{
  "d_model": 320,
  "balance_bias": false,
  "norm_eps": 1e-05,
  "tie_embeddings": true,
  "grad_clip": 0.5,
  "batch_tokens": 32768
}
Below are experts of layer 10 (counted from 0) of a mixture-of-experts language model. Rows are named router (the router's row for the expert), gate (a neuron's input weights, with its number), up (a neuron's input weights, with its number), down (a neuron's output weights, with its number) and show model dimensions 160-319. Each number is 128 + 32 x the weight over its row's rms, rounded and kept within 0 to 255.
Before each expert's rows: "mostly gets" lists some tokens that are sent to it at least half of the time. This comes from a sample of Wikipedia text that the model never trained on.

# expert 10
mostly gets: " for", " For", " after", " Democratic", " Republican", " After"
router [ 99 167 164  92 162 143 111  55  82 113 201 133 114 117 141 159  93 122  61 153 149 128 108 142 148 174 151  99 146 170  88 160 132 101 138 112 114 117 129 168 192 162 142 131 170  86 119 121 135 152 118 131  51 195 108 148 129  62 108 163 153 114 140 143 120 113 112 173 120 133 151 157 120  86 142  98 124 120 127 150 159 198  71 154 144 138 106 154  93 143 126  94 187 126 132 105 127 145  94 127  80 162 116 129  93 133  99 143 155  66 111 115  76 107 140 106  97  82 119 183  73 139  76 145 123 136  94 136 105 200 130 107 104 101 104 172 104 153  98 143  74 137 115 165 100 128 117 151 153 158 131 166  99  82 154 114  85 124 158  95]
gate0 [ 89  95 144 137  96  92  90 122  90 135 134 137 139 147 145 130 131 103 137  44 182 159 130 119 102 140 130  68 104 212 125 136 169 161 140 175  89 169 131 143 177 115 107 211 134  79 114  82  86 135 130 147 102 112 129 135 104 126 184 144 154 134 136 120 142  95 185 104 142  85 160 105 124 154  95 125  86 139 125 173  96 148 148  89 125 115 112 212 179 129 117 117 155 146 143 202 151 142 156 116 122 137 166  87 161 116 148 105 106  77 155 127 109 155 172 141 134  79 173 131 133 159 177 101 191 152 162 124 108 133  59  74 152  98 130  93 162 141 116 114 135 191 157  96 182 115 136 120 158 129 118 152 119 138  93  64 140 159 155 136]
up0 [105 156 169 164 111 109 137 124 153 136  78 134  91 112  73 154 167 122 138 101  48 120 164 173 155 102 134 113 147  77 192 123 128 124 140 125 129 129 153 134 149  91  85 106 108  73 138 219 129 135  84 124  81 133 117  66 100 150  82  81 104 110  96 144 155  85 119 142  75 131 107 155 118 191 153 176 128 146 126 171  75 130 122  93 103 117  91 152 130 155  86 175 142 116  93 181 121 173 117 136 142 162 140 130 162 114 132 154  40  85 166 129 158  90 105 183  86 114 149 111 109 135 149 145 118 173 190 148 114 141  86 136 146 116  97 154 107 126 165 160 126 134  79  67  90 158 149 138 116  75 147 102 149 127  88 139  85 105 147  97]
down0 [163 147 142 112 133 122 116 181 183 148 147 133 125 180 159 128 122 123  86 137  92 112 132 172 185 121 126 183 115 181 119  38 121 113 115 185 128 111 119 142 182 138 193 117 112 127 141 123 164 139  77 109 158 130 107 146 155  90  89 144 143 161 203 114  89 160 101 165 112 147 130 131  92  95 129 112 139 119 130  92 120 105 110 141 126 137 120 192 152 134 102  86  91 150 135  86 113 105  85 135  98  89 125 125 106 147 123  78 188 130 138  94 139  69 124 112 154 121 116 206  79 155 136 143 158 113 129 159 132 130  83 143 135  76 159 152 127 135  91  82 157  58 134 122 102 154 101 110 129 152 174 106  82  55  94 113 100 144 153 103]

# expert 15
mostly gets: " won", " final", " Best", " film", " third", " Championship"
router [113 175 108 146 109  66 177 129 125  95 156 142 119  93  93 150  90 143 107 131  99 128 173 109 181 160 133 146 126 125 100 167 162 104 137 134 163 174 120 145 140 157 165  94  60 120 147 123 123  90 143  86  98  84 182 117 136 125  81 148 179  53 171 144 122 107 158 101  72 163  99 209 140  82  92  94 175  43 212 138 124 132 123 137 169  75  92 128  91 116  52 119 155 137  97 153 117 117 102  73 147 115 166 132 139 112 112 128  98  84  89 155 175 132  82 121 128 148 161  81 110 166 142 149  95 106  60 114 142 197 116 159 129 121 170 168 180  99 188 141  91 101  38  86 109  83 110 133 116 109 104 106 139 131 119 171  76 106  94 121]
gate0 [202 134 194  87 137 119  94 159  86  89  72 112 120  84 125 113  93 159 115  84 196 132  77 138 152 101  76 187 189 133 104  92 155 150 151 156 151 174 150 124 160  92 130 139 113 206 118 112 192  75 124 166 134 103 139 127 119 154 161 165 104 183 159 136 143 143  43 179 169 111 164 115 113 165 115 119 152 119 152 110  82 150 126 114 126  80 146 129 138 137 104  98 128 149  99 128 144 166 121 104  44  87 136 117 133 146 118 162 158 139 102 100 140 129 166 164 146  51 114 204 188 108  89  65 138 135 142 109 127 151 163 127 104 160  30 142 140 155 142  50 133 173 104 172 183 156 124 103 117 137 141 142  94  91 166  97 123 125 122 136]
up0 [149 135 138  55 112 124  78  90  86 127 118 140  91 212 189 115  84 117 132 167 116 131 169 132 119 106 121 129 123 147  68 142  89 147  87 143  52 156 167 105  90 139 104  83  97 176  63 137 164  77  77 147  98 154 163 110 153 146 159 143 109 117 116 158 110 107  92 138 109 100 140 148 128 143  86 161 106 142  86 112 111 151 124 108  68 101 134 146 146  82 148 102 133 170  88 100 160 119 146 101 157  74 155  91 116 126 135 133 188  87 155 153 105 157 161 186 123 134 186 122 175 105 117  75 150 174 167 109 137 147 150 167 161 106 124 159 123  96 180 121 177 141 107 186 107 173 112 128 132 165 105 199  70 156 150 150 154  91 131 119]
down0 [112  94 166 154 121 115 115 148 112 173  78  88 123 171 133 122 138 101 117 154  94 161 186 136 109 135 109 121 150 127 102 132 109 159 131  95 142 101 149 160 136  87 114 231 149 149  99 108 106 117  93 155 131  87  98  91  97 113 133 114 102 110 138  84 160 121  73 160 122 123 103 164 146 127 108 147  86 144 125 148 191 120 178 125 182  70 187 144 122 154 153 143 208 187 134 120 164 144 146 139 131 143  95  74 186 116 117  86 176 121 104 137 111 113 106 182  80 106 138 151 175  72 160 100 130 122 186 106 102 110 151  53 116 135 147 135 157 102 140 121  91 138 196 112 128 126 117 132 152 112 117 105 145 102 143  72 122 129 183 118]

# expert 2
mostly gets: "-s", " dis", "av", " Ch", " Pr", " ch"
router [123 110 141 148 138 102 132 141 141 138 109 152  82 108 156 172 124 126 109 106 100 141 140 143  97 155 117 181 135  89 119 157 160 134 159 166 107  87 132 116 142 143 116 104 159 109  69 125  85 104 104 179  66 116 179  85  85 144 104 105 156  54 178 121 149  75  99 128 173 134 122 101 151 106 146 155 150 137 104 144 141  45 162  83 114  60 142 159 166 128 156 144 174  93 168 116  79  76  84 131 126 152 156 102  79 106 146 155  90 180 111 144 142  96 136 105 102 123  80 100 146  87 127 174 152 110 116 155 148  80 101 110 116 110 185  74 120 173 171  96 151 125 155  71 135 138 106 118 109 123 184  90  99 194 154 113 128 146  93 125]
gate0 [137 168 116  82 143  94 137 118 144 130 141 153 101 110 125 134 142 136 143 138  94 144 156  96 132 114 101 166  83 146 100 136  90 150 153 143 173 120 158  95  92 147 110 142 180 145 109 120 154 117 144  94 105 181 130 138 120 160 105  83 147 123 107 157 126 137 130 156 141  89  83 133 151 192  91  90 106 181 135 131 109 155 131 109 140 131 140 114 129 158 133 231 158 152 157 118  93 136 103 139 214 122 121 187 124 152 202  91 155 102 143 165 173  58  87 125  69 139 122  59  71 136 119 151 131 188  87 138 120 124 102 176 132  91 112 155  98  86 122 144 147 145 129 106 129 153 117 144  49 114 110 133 202 150 179 151 134  89 149 126]
up0 [106  65 154 153 101 135 163  83 147  92 140 137 135 113 164 140  65  91 173 214 130 128 127 143 126  91 144  77 149 121  84  76 122 189 110 110 121 124 117 169 141 111 152  94 151 114 155  94 152 180 213 166 165 101 128 131 110 123 122 174  84 170 116  90  99 139 141 144 113 118 181 150 116 112  79 126 103 110 114 186 115 112 121  97 125 128 156 128 112 158 137 138 146 119 112 136 154 173 192 135  80 179 119  87 101 130 119 115 110 141 117 162 123 198 173 116 140  89 114 158 157 127 113 159 142 114 141 112 151 105 129 176  75  95 109 172 131 154 108 109 157 166  67 152 122  36 188 116 136 121 123  91 111 146 123  87  99 108  98 155]
down0 [157 151 123 134  63 115 143 165 126 124 111 130 115 142  80 104 109 143 160 182  81 147 146  80 190 115 169 152 119  93 140 124  95 125  95  81 128  99 114  88 106 145 122 112 116 121 149 126 111  73 180 140 140 141  86 166  90  99 111 166  92 147 151 175 143  87 128 142 132 127 142 128 163 164  76 222 112 134 109 132  69 169 143 100 148 128 140 150 165 104 173  87 140 122 146 124 129  78  94 154 123 136  74  62  83 138 105 138 149 141  80 145 112  83 153 144 168 159  48 116 101 108 148 101 128 160 128 196 166  98  79 180  79 181  92 105 172 109 141 112 122 146 103 104 118 104 147 181 125 161 140 123 121 156 143 121  69  99 107 142]

# expert 3
mostly gets: " University", " France", " James", " John", " de", " Robert"
router [113 146 162 104 142 125  97 109  78 132  89 118 115 193 124 165  99 139 157 101 199 170 126 138  83 151 123 131 147  69  84  97 137 140 145  90 105  92 171 179 177 100 125 161 165  83 133  98 105 123  77 146 137 152 184 153 127 120 169 114 154 150 140  82 199  94 126 157 174  83 118 104  89  74 135 160 111 153  85 146 142 180 152  93 110 109  76 136 215 148 162  60 190 123 155 155 188 170 144 119 141 126 101 147 114 170 126 107  92  93 111  76  90  86 106 144 145  87 112 145 117 103 100 101 155 118 165 128  93  67 180  78 122  95 124 126 137 112 113 140 144 135 153 174  88 176  99 120 184 153 144 105  82 106  96  92 164  81 133 115]
gate0 [148  94 156 177  74 124 117 127 138  87  98 193  80 173 170  80 189 136 172 140 113 112  62 120 216 120 100  64 153 103 110  62 155 107 116  94  94 118  90 118 160 107 135 148 190 102 151 183 121 122 152 142 117 112 127 129 111  86 163  94 140 114  67 141 144 151 199 108 146  96 169 148 163 186 133 102 110 111  59 156 118 162 114 157 170 149  84 162 159 120 145  69 112  73 184 125  96 158 155 112 122 150 121 127 105  90 148 143 158 103 131 151 163 165 138 105 159  98  76 134 157 117  77 148  90 103  97 161  95 131 158  50 126 138  67  45  69 152  92 110 139 166  91  98 150 119 117 108 129  99 109 129  87 127 122 148  90  80 136  99]
up0 [187 142 102  54  63 146 163 101 124  98 118 193 166 146 135  86 164 182 164 106 125 134 144 139 141 135 103  95  99 198 143 111 200  77 144 112 147 129 120 101 108 133 159 146 158 105 170 150 123 137 121 110 124 174 193 194 144  85 143  85 161 189 121 103 136 159 178 167 104 101 177 147 105 155  95  88 113 141 123 131 143 171 125 146 148 125 168 105 159 119 167 129 113 111  89 169 109 166 123 126 168 120  77  76 149 115 135  69 107  96 162 152 157 187 100 209  75 162 178 141 170 151 157 144 102 137  48 138 121 123 171  70 105 124 160 146  81 161 123  98 130 174 140 143  59 104 126 161  46 113 127 103  91 147 151 149 166 127 201 138]
down0 [ 63 182 165  98 186 160 148 131 178 106 142  90 162 145 105 104 106 112 148 118 120 125  89 182 130 126 116 122 174 119 169 163 130  85 162 148 185 129 165 140 101 134 152 120 121 150 120 162 137 144  92  61 133 148 183  82 112 149  76 116 100 135 138  73  78 120 159  55 167 138 157 147 158 129 161 119  64  70 115  61 180 113 147 147 189 167 169 112  88 130 120 183 134 107  91 129 141 161 132  91 134 122  73 130  90  53  80 132  92 149 171 126 124 173  87 126  98 122 168  71 162 111 100  81  93  98 131 115 142 110 104  48  76 143  93 126  86 125 122 155 147  79  83 141 107 132 171 187 159 138 178 167 105  85 115 142 108 117 150 124]

# expert 8
mostly gets: "==", "=", ");", "===", " Succeeded", "\";"
router [139  78 135 149 153 104 166 103 136 150 155 140 151  64 106 121 105 165 175 197 135 199 133  44  75  91 140 131 166 172 127 145  69 130  81 127 127  99 119  82 206 113 140 137 107 132 110 109 154 144 128 101 125 155 153  97 134 130 126 132  68 173  99 178 170 110 149  99  99 118  78 124 147 130  97 151  60  85 164 139  73 179  98  98  30 177  97 180  82 132 153 101 126 164 128 180 201 128 106 111 156 122 168 127 170 130 127  81 209 131  92 128 145 160 171 127 125 148  97 100  85 139 102  92 166 131 130 203 148 181 135  82 133 138 113 129  82  86 138 124  81 152 105 135 161 150 162 123 112 160  97  69 133  86 128 129 116 150 127  99]
gate0 [150 145 123 129 118 170 130 167 137 117 105 170  64 130 126 144 106 104 173 179 118 142 117 130 124 108 132 165 124 147  99 178  71 175 166  99 185  85 101 128 132  91 138 122 136 110 112 159  67 149 122  84 130 158 135  55 164  80 135 173 173 147 125 147  90 128 117 203 139  43 108 101 154 107  70  86 175 127 156 107  99 160 150 112 114 113 157 118 129 136 171 170 132 150 162  94 154 174  98 144 144 164 122 108 103 105 136 207  86 125 126  79 155 122 150  97 139  82  69 166 113 145 140 138 105 112 152 118 131  80 130  92 189 120  98 124 131 122 156 141 154 125 147 155  72 160 155 137 106 137 174 151 154 103 121  90  75 152 145  82]
up0 [130  99  65 131  94  98 112 110 173  92 106 182 104 128 159 128  86 144 132 152 127 148  67  99  85 140 128 179 161 125 130 182 123 128 124 105 174 152 135  95 107  68 148 132 126 190 101  94  68 163 118  68 165 135 163  69  93 144 189  89 137 145  77 185 129 158 103 161 132 106  58  92 145 113  78 141 165 104 156 165 133 107 180 157  81 127 181 151 101 172 127 144 162  94 161 139 155 148  99 132 162 153 115  95 146 141 125 158 150 128  83  96 153 131  95  67 158 124 152 123 170  68 145 101  80 180 123 225 110  90 167 129 108 103 160 127  93 106 141  75 168 123 101 122 186 102  86 187 118 138 133 101  90  94 147 123  54 120  96 101]
down0 [154 120 155 150 156 114 129 150 149 122 126 138 136 104 190 117 132 120 182 104  93 129  86 125 183 146 164 115 151 161 146 121 145 116 189  96  85  82  92  86 146 115  99 133 131 126 115 216 125 187 201 107 122 152  90 127 110 114 122 180 111 131 157 129 132 125  56 148 156 152 136 140 139 177 161 133 137 110 124 206  93 209 117 133 154 164  98 183  93 129  87  97 118 135 135 129 216 142 124 122  92 151 109  99 139 116 129 134 150 140 139 108 144 156 112 120 158 117  77 114 121 160 156 169 119  70 111 100 102 136 137 110 140 148 158 134 176 108 116 111 120 144 122 133 163 107  63 141 173 123 117 148 130  88 123 123 143 204 143 124]

# expert 4
mostly gets: "°N", " mm", "_{", "ok", " Mark", "č"
router [ 90  98 188 164 147 122 137 129 174  97  85 155 120 162 175  99 126 121  88 113 110  69 132 134 120 154 165 140 131 122 132 105 153  77 151 138 113 128 104 103  59 127  75  91 101 159 113  69 135 108 141 168  76 127 116 179 120  65 119 149  74  97 122 121 199 152 148 181 172  96  98 100 133 162 103 209 134 144 134 116 150 104 118 107 109 122 139 136 158 103 140 205 104  74 175  75 135 142 200 151 148 121  92  85  87 106 113 126 143 154 162 179 124 136 152 125  97  69 126  97 165  62 171 156 129 152 132 116 141  94 114  99 180 135 123  81 116 160 128  92 136 131 150  82 109 146 113 129 141  75 169 182 162 128 108  59 138 151 204 135]
gate0 [169 124 127 167 145  59 139 117 181 145 182 121 145 140 105 108 150 147 127 107 121 101 161  92 157 163 144 190 118 168 102 140  87 149  87 137 130 115 158 133 134 117 147 124 106 156  96  66 109 121  85 127 123 126 154  50 179 112 118 177  87 103 161 120 105 108 106 134 121 101  83  72 135 123 153  96 150 133 167 133 145 162 116 191 146 123  71 143 126 130 133 154 139 170  87 131  94 137 100  86  71 144 110 108 136 117 104  98 177 123 146 124  54 128 125 157 135 127 184  32 215 109 119  81 141 133 151 131 172 154 140 126 157 174 136 128 167 108 117  86 134  89 120 197 109  76 135 144  83 146  92 126 115  99 130  87 168  84  60  99]
up0 [133 124 116 127 119 196 135  78 185  92 101 122  85 115 135 139 135 105 184 119  90 115 151  95 144 130  77 166 151 102  48 138 141 106 142 147 114  92 147 130 102  91 115 158 155 120 165 156 158 127 136 155 129 115 103 165 126 129  72 101 178 135  95 107 110 175 141 158 151 155 135 122  97 170 100 119 121 140 108 154  76 157 139 103 160  95  98 111 156 131 135 101 202 131 136  77 100  45 111 115  91 164 157 135 105 163 191 137  52  64 134 133 104 108  87  89 163 147 127 148 114  94 132 147 170  94 149 102 128 123 167 190 126 104  96 172  98 172 127  92 108 170 126 128 122 157 128 172 107 146  91 175 175 148 150 104 105 127 115 117]
down0 [122 172 143 177 118 123 181 155 200 170   9 115 125 120 115 136 221  97 110 125 191 144 165  77  79  80 145  87 129 167 124 120 109 109 110 158 129 165  95 128 105 123 158 107  68 102 190 197 115 182 134 164 138  62 105  88 101 101  93  79 142 106 159 125 121  98 125 131 120  95  93 149 110 108 120 150 121  70 139 162  98  91 117 153 107 117 138 105 132 131 157  93 152  87 130  98 129 120 159 112 143 164 113 165 110 143 123 146 138 181 113 128 160 141 167 135 135 101 119 133 178 124  78 166 182  86 162 129 149  49 127 129  98 132  60 133 124 121 110 161 134 175 121 127 131 136  67 131 137 172  80 129 213 132 139 122 120  87 137 155]

# expert 11
mostly gets: ".\n\n", ".\n", "==\n", ")\n", " |\n", "===\n"
router [153  85 114 164  53  91  86 197 138 160 108 144  98  93 109 107 138 160 143 149 129 140 152 131  85 109 165 142 106 112 153 168  72 140 141 152  83 116 159 148 160 129 128 128 135 102 103 118 156 121 101 167 163 143 122 145 161 145 159 171 101 159 105 184 149 145 200 112 147 179  96 165 133 156 144 150  54 114  90 137 126  99 125 129 101 138 180 128  78 106 111 143  86 126  47 131 175 156  89 150 197 181 152 158 167 142 112 109 181 100 108 102 176 159 162 106 139 131 147 110  79  98 101 116 131 181 101 131 162 160  82 132  87 116 140 171 102 115 136 141 168 133  78 182 169 128 155 108 145 142  82 114 106 130 150 176  79 138 149 112]
gate0 [137 173 137 130 105 135 120  70  82 118 122 124 137 119 173 137 150 149 132 138 130 156  96 158 133 197  67 183  72 146 136  45 152  46 121  89 121 158 133 177 117 127  84 151  74 107 129 136 157 165  88 132 155 144 126 177 140 104  92 160  72 134 152 140 148 136 148  81 161 139  58  36  84 198 125 143 189 127 101 132 147 155 175 153 147 120 182 160 112 160 134 173 133 132 102 127 133 120 100  99  94  82 113 108  84 106 118  97 129 102 101 155 147 147 156 145 163 102 138 110 111 153 118 164 138 165 119 177 151 103 117 140 144 132 143 138 144 159  99 123 127 126 115 177 162 103 126  95 105  94 188 144 147 129 111 151 162 128 107 132]
up0 [114 184 109 153 115 117 133 112 151 144 124 112  97  82  82 111 142 140  93  80 136 126 143 117 125 113 108  96 180 147 140 154  90 192 164 141 198 181 114 110 110  82 184 128 160 172 136 172 134 103 155 123 103 137 176  28 120 133 139 170 134 110 133 133  94 125 112 133 153 123 167 149 131 118 155 142 170  96 151 112  97 107  87 129 139 104 158 100  98 130  99 153 133 112  62  71 139 115 171 118 125 205 159 103 158 127  69 150 137 151 159 163 108  55  78 136 141 104 165 122 126 105 190 110 147  90 164 107 126 157 193 138  86 152 130 123 182 138 176 113 103 129 154 112 123 136 102 118 125 123 109 119 114 110 169 143 126 154  59 113]
down0 [118 102  90 158 130 128 115  95 154 120 105 125 110 183  64 114  92  87 126  54 104 116 151 110 169  92 184 140 108 130 140 104  58 172 134  68 150 140 149 124  96 105  74  97 140 174 139  97 136 185 103 157 126 106 116 151 138 132 160 128 128 111  78  51 190 151  83 113 103 107 137 142 106 119 120  87 146 150 163  68  79 123 111 107 152 207 160 121 176 128 113  89 145 152 113 131 147 109 160 160 167 141  99 172 147 168 170 114 139 143  82 140 109 135  83 136 153 140 150 154  89 130 130 154 113  93 100  96 141 116 132 166 127  94  84 152 103 122 103 145 161 124 152 101 130 184 130  92 150 104 147  87  68 100 146 102 145 167 137 101]

# expert 12
mostly gets: " album", " |\n\n", "\"\n", "°", "′", " song"
router [ 81 138  81 118 116 105 172  76 112 165 114 143 174  66  71 121 172 124 146 108 128 175 153  96 116  49 143 164 135 116  72 114 132  64  68 111 196 119 158 116  92 136 109 142 106 129 140 127 123  56 101  78 184 103 107 138 170 198 151 101 126  92 104 124 140 101 101 124 103 198  84 150 110 141  90 150 168  77 136 191  87 211 148 146 208 113 156  87  84 127 120 123 107 133 115 121 139 147  61 110 143 115 164 122 155 130 162 125 116 169 128 139 164 130  83 126 175 146 126 139  88 124 123 141  84 133  79 115 152 165 173 110 118 102 128 177 126  88 166 146 110 115 129 160  97  80 123 171  58  73 173  78 134 137 146 140 129  97 140 148]
gate0 [161 180 112 102  99  99 152 136 119 160  91 172 126  92 134 112 132 143 180 113 173 114 100  99 140 148  86  38  59 137  76 132 177 102 192  93 193 117  70 111  85 131 103  78 126 106  89 138 147 167 170 142 104  91  58 112  97  91  96 156 157  65 146 117 193 148 127 136  83 139 147 150 112 125 121 113 189 138 152 134 133 141 115 158 131  97 114  36 153 114 144 148 132 167 130 117 109 122 152 170 104 122 127 125  97  77 141 182  98 152 164 145 143 120 138 164 114 136 120 114 166 145 171 108 123 122 178 125 137 136 126 139 106  74 121 110 108 162 162 131  80 117 183 105 121  45 159 128 115  70 125 176 111 180 149 142  66 106 100 187]
up0 [ 87 125 157 173 182 153 121 115 175 142  92 110 126 108 173 166 123 178 104 108 127 135 145 112  65  93 144 122 132  85 131 175 152 166  68 133  43 142 103 156  99 183  57 129 151 149  93 109 149 104 129 133 115 111  94 132  82 165  95 152 122 162 145 121 143 115 156  95 141 108 124 112 149  81 129 121  58 134  86 124 118  98 169 136  80  74 112 180 162  63  90  99  96  92 143 134 156 142 100 110 148 159  42  86  70 109  59 175 156  47 121 142 132 147 123  83 139 138 114 125 156 150 103 156 148 122 102 119 172 136 106 189 153 130 180 116 190 118  95 133  94 130 107 155 133 113 158 101 114 143  95 108  77 105 126 155 120 119 140  94]
down0 [ 92 140 108 127 159  89 175 109 151 141 172 160 142  98 137 139 131 125 146 113 184  79  72  82 137 152  54 148  96 140 167 159  51 134  83 112 114 145 147 167 147 146 174 186 144 200 124 109 130 101  88 156 187 171 139 160 197 114  88 169 140 159  96 116 132 163 111 151 134  82 109 162 111 167 174 110 113 155 139  88  57  97 117 117 128 152  85 115 118 150 107 116  93 181 187 129 139  97 109  86 126 105 132  95 123 115 168 155 130 101  91 122  97 102 146 115 128 148 125 124 135 131 139  74 122 143  88 135 114 105  62 126 140 131 131 122  73 124 188 173 183  78 117 114 110  58  52 135 149 109 108 119 123 141 157 105 123 128 112 130]

# expert 6
mostly gets: " El", " San", " St", " David", " Ar", " Pr"
router [147 133 156  66 119 126 149 174  80 132 140 110  93 124 167 166 108 146 138 120 168 129 136 144  90 170  95 103 154  92 168 145 143 135 122 112 115 136 123 123 133 157 119  62 167 110  95 152 129 170  94 119 176 160 108  78 110  87 149  92 151 117 161 115 102 111  87 141  95 156 111 151 115 107 164 152 136 153 140 156 137  95 168 142  61 115  98  80 216 136 169 135 181 109 128  73 133 120 144 152 103 151 106 111  99 165  91 167 107 164 126 113 115  74  90 159  88 147 132 153 125 155  93 152 118 112 117 107 106  40 157 148  93 130 106  78 102 157 112  89 139 144 194 118 103 163 100 119 187 168 179 163 100 134 101  98 157 117 125 203]
gate0 [ 73  56 117 124 163 127 147 150 145 122 136 126 118 112 155  87 146 165 167 167 146 122 122 128 124 152 143 151 100  51 179 159 199 100 110 132 150 115 199 108 115 158 146 157  63  96 138 122 117 106 141 114 122 116 113 133  98 127 108 130 112 112 101 119 200  97 129 179 136 175 106  54 131 126  90 109 143 132  89  94 147 141  72 103 166 188 132 108 131 151 138  83 105  77 116 145 143 198 123  83 115 104  87  84 105 142  66 171 121 173 147 130  82 148 118 118 118  86 150 124 164 147  50 146 141  94 163 128 158 108 130 117 121 100 157  76  96 147 149 107  66 112  95 132  83 126 109 218 196 145 112 199 129 111 115 125 167 170 150 148]
up0 [ 76  79 124 118 152 135  75 157 140  97 100 158  79  97 180 126  97 178 155 141 107 163  91 120 129 156 159  87 127 155 135 110 140 152 135 144 157 124 122  94 141 130 158 155 138 142 144 151  89 124  83  97 122 137 154 130  99 152 170  90  90 105 180 114 133 116 144 118  83 126 134 117 202 119 169 155 108 156 117  86 143 121  93 108 120  67 158 164  96  90 130 112 140 125 111 141 210  72 121 113 166 129 154 128 141 173 107  80 132 119 123  96 199 150 149 113 112 104 129 134 128 105 120 129 109 173 130 113 120 125 118 115 150  71 113  96 100 150 123 114 188 123 111  38 130 183 170 161 121 175 144  94 122 138 124 162 105 104  94 118]
down0 [111 145 110 171 149 166  58 161 106 182 118 110 126 149 133 157 120 129 143 118 133 125 148  89 146  53 134 148  76 122 121  87 107 146 152  54 171 147 135 114  68 173 105  81 149  81 118  94 112 109 159 150 211 116  82 157  94 170 154 123 141 167  65 156 145 134 114 142  66 117 145 127 123 109 141 105 103 122 143  93 144 121 141 191 119  83 103 165 111  58 108 103 102  79 183 115 151 193 177  95  88 188 111 126 154 165 178 102 167 114 130 147 117 146 109  96 142 109 139 114 160  89 152 147  99  81  84 159  77 211 126 199 183 110  91 131 114 134 142 113 130  78 185 153 145 157 133 140  56 107 104 153 120 130 155 156 114 102 122  90]

# expert 0
mostly gets: "ang", "q", " J", " Ch", "eng", " Min"
router [111  98 117 150  89 148 149 159 141 125 108 116 167 221 129 159 140 147 142 137 126 125 107 118  93 151 167 114 146 117 160 136 155 145  88 122  61 150 128 177 108 181  78 137 111 121 137 117 113 187 111 116  80 138  77  83 100 100  97  95 135 163 117 114  77 137 118 153 134 132 173 143 114 125 110 157 174 165  92 126 201  88 150 119 126 115 114  75 218 177 185 135 171 126 180  65  94 128 143 135  89 105 165 118 128 121 131 135 109 145  74 142 129  87  95 124 119 101  84 121 167 147 134 150 177  76 126 134 116  66  86 128 189  86 124  55 131 148 148 134 148 119 190 147  91 170  71 135 150 187 165 101 116 164 139  90 154 124  90 158]
gate0 [146 104 169 128 119  99  87 160  91  88 104 109 103 132 133  89 128  98 136 172 127 122 113 129 134  93 135 126 166 163 186 146  92 140  88 123 133 152 151  86 104 168 152  89  96 141 162 109 110 175 177 177 142 116 147  63 133 165 121 126  74  88 152 117 111 162 144 200 200 123 155 164  90 137 147 140 154 136 172 148 142 122 143  22 133 145 123 131 140 125 143 151 149 145 130  73  74 146 108 157  98 154 115 141 202 166 105 111 111 137 144  93  84 128 136 117 189 125 108 115 214 105 125 167  63 100 154 102 130 151 130 158  81 101 130 110 181 125 116 142 129 103 119  60 148 117 173 176 109 186 164 106 127 109 102 100 143 111  81  98]
up0 [131 169 146 178 115 130 113 117  89 111 119 184 124 137 156 156 142 124 130 174  91 142 129 120 116 167  85 122 167 151 155 108 164 166 132 192 125 138 110  62 185 173  96 129 149 118 125  75 120  89 142  74  94 110 147 115  72 155  81 123  86 141 161 156 119  94 143 178 146 113 126 122 124  72 168 184  40 115 125 181 122 108 152  24 106 130 163  93 143 123 106  80 146 164 138  86 120 134  83 156 116 205 150  86 152 115 130  63 162 153 122 132  91 140 154 120 169 132 119 159  86  75 131 131 116 122 156  97 109 101 179 155 117 130 159 102 128  98  73 133 173 107  82  88 132 162 119 144 199 111  90 156 150 181 118 130 113 148 129  86]
down0 [153 174  85 147 184 183 109 153 134 162 156 161 104 150  68  92 113 106 125 142 161 111 158  86 117 177 136 144 143 164 121 128  56 150 131  91 116 125 156  83 131 135 159  89 106  98 114 172 126 177 193  79 153 120  72  91 131  49 132 142 125  53 157  84 135 148  45 124 116  76  92 117  89  68  95  82 109 138 117 116 134  80 181 121 119 152 144 138 190  72 169 129 116 164 170 147 163 115 108 138 172 140 104 161 108 152 134 101 118 179 136  87 180 131 107 134 116  88 164 134 165 134 110 146 140  90 110 134 124 110 135 109 128 120 101 124  85 105 128 115  95 110 171 136 134 153 144 161 148 138 174 124 105 107  76  96 166 171  98 147]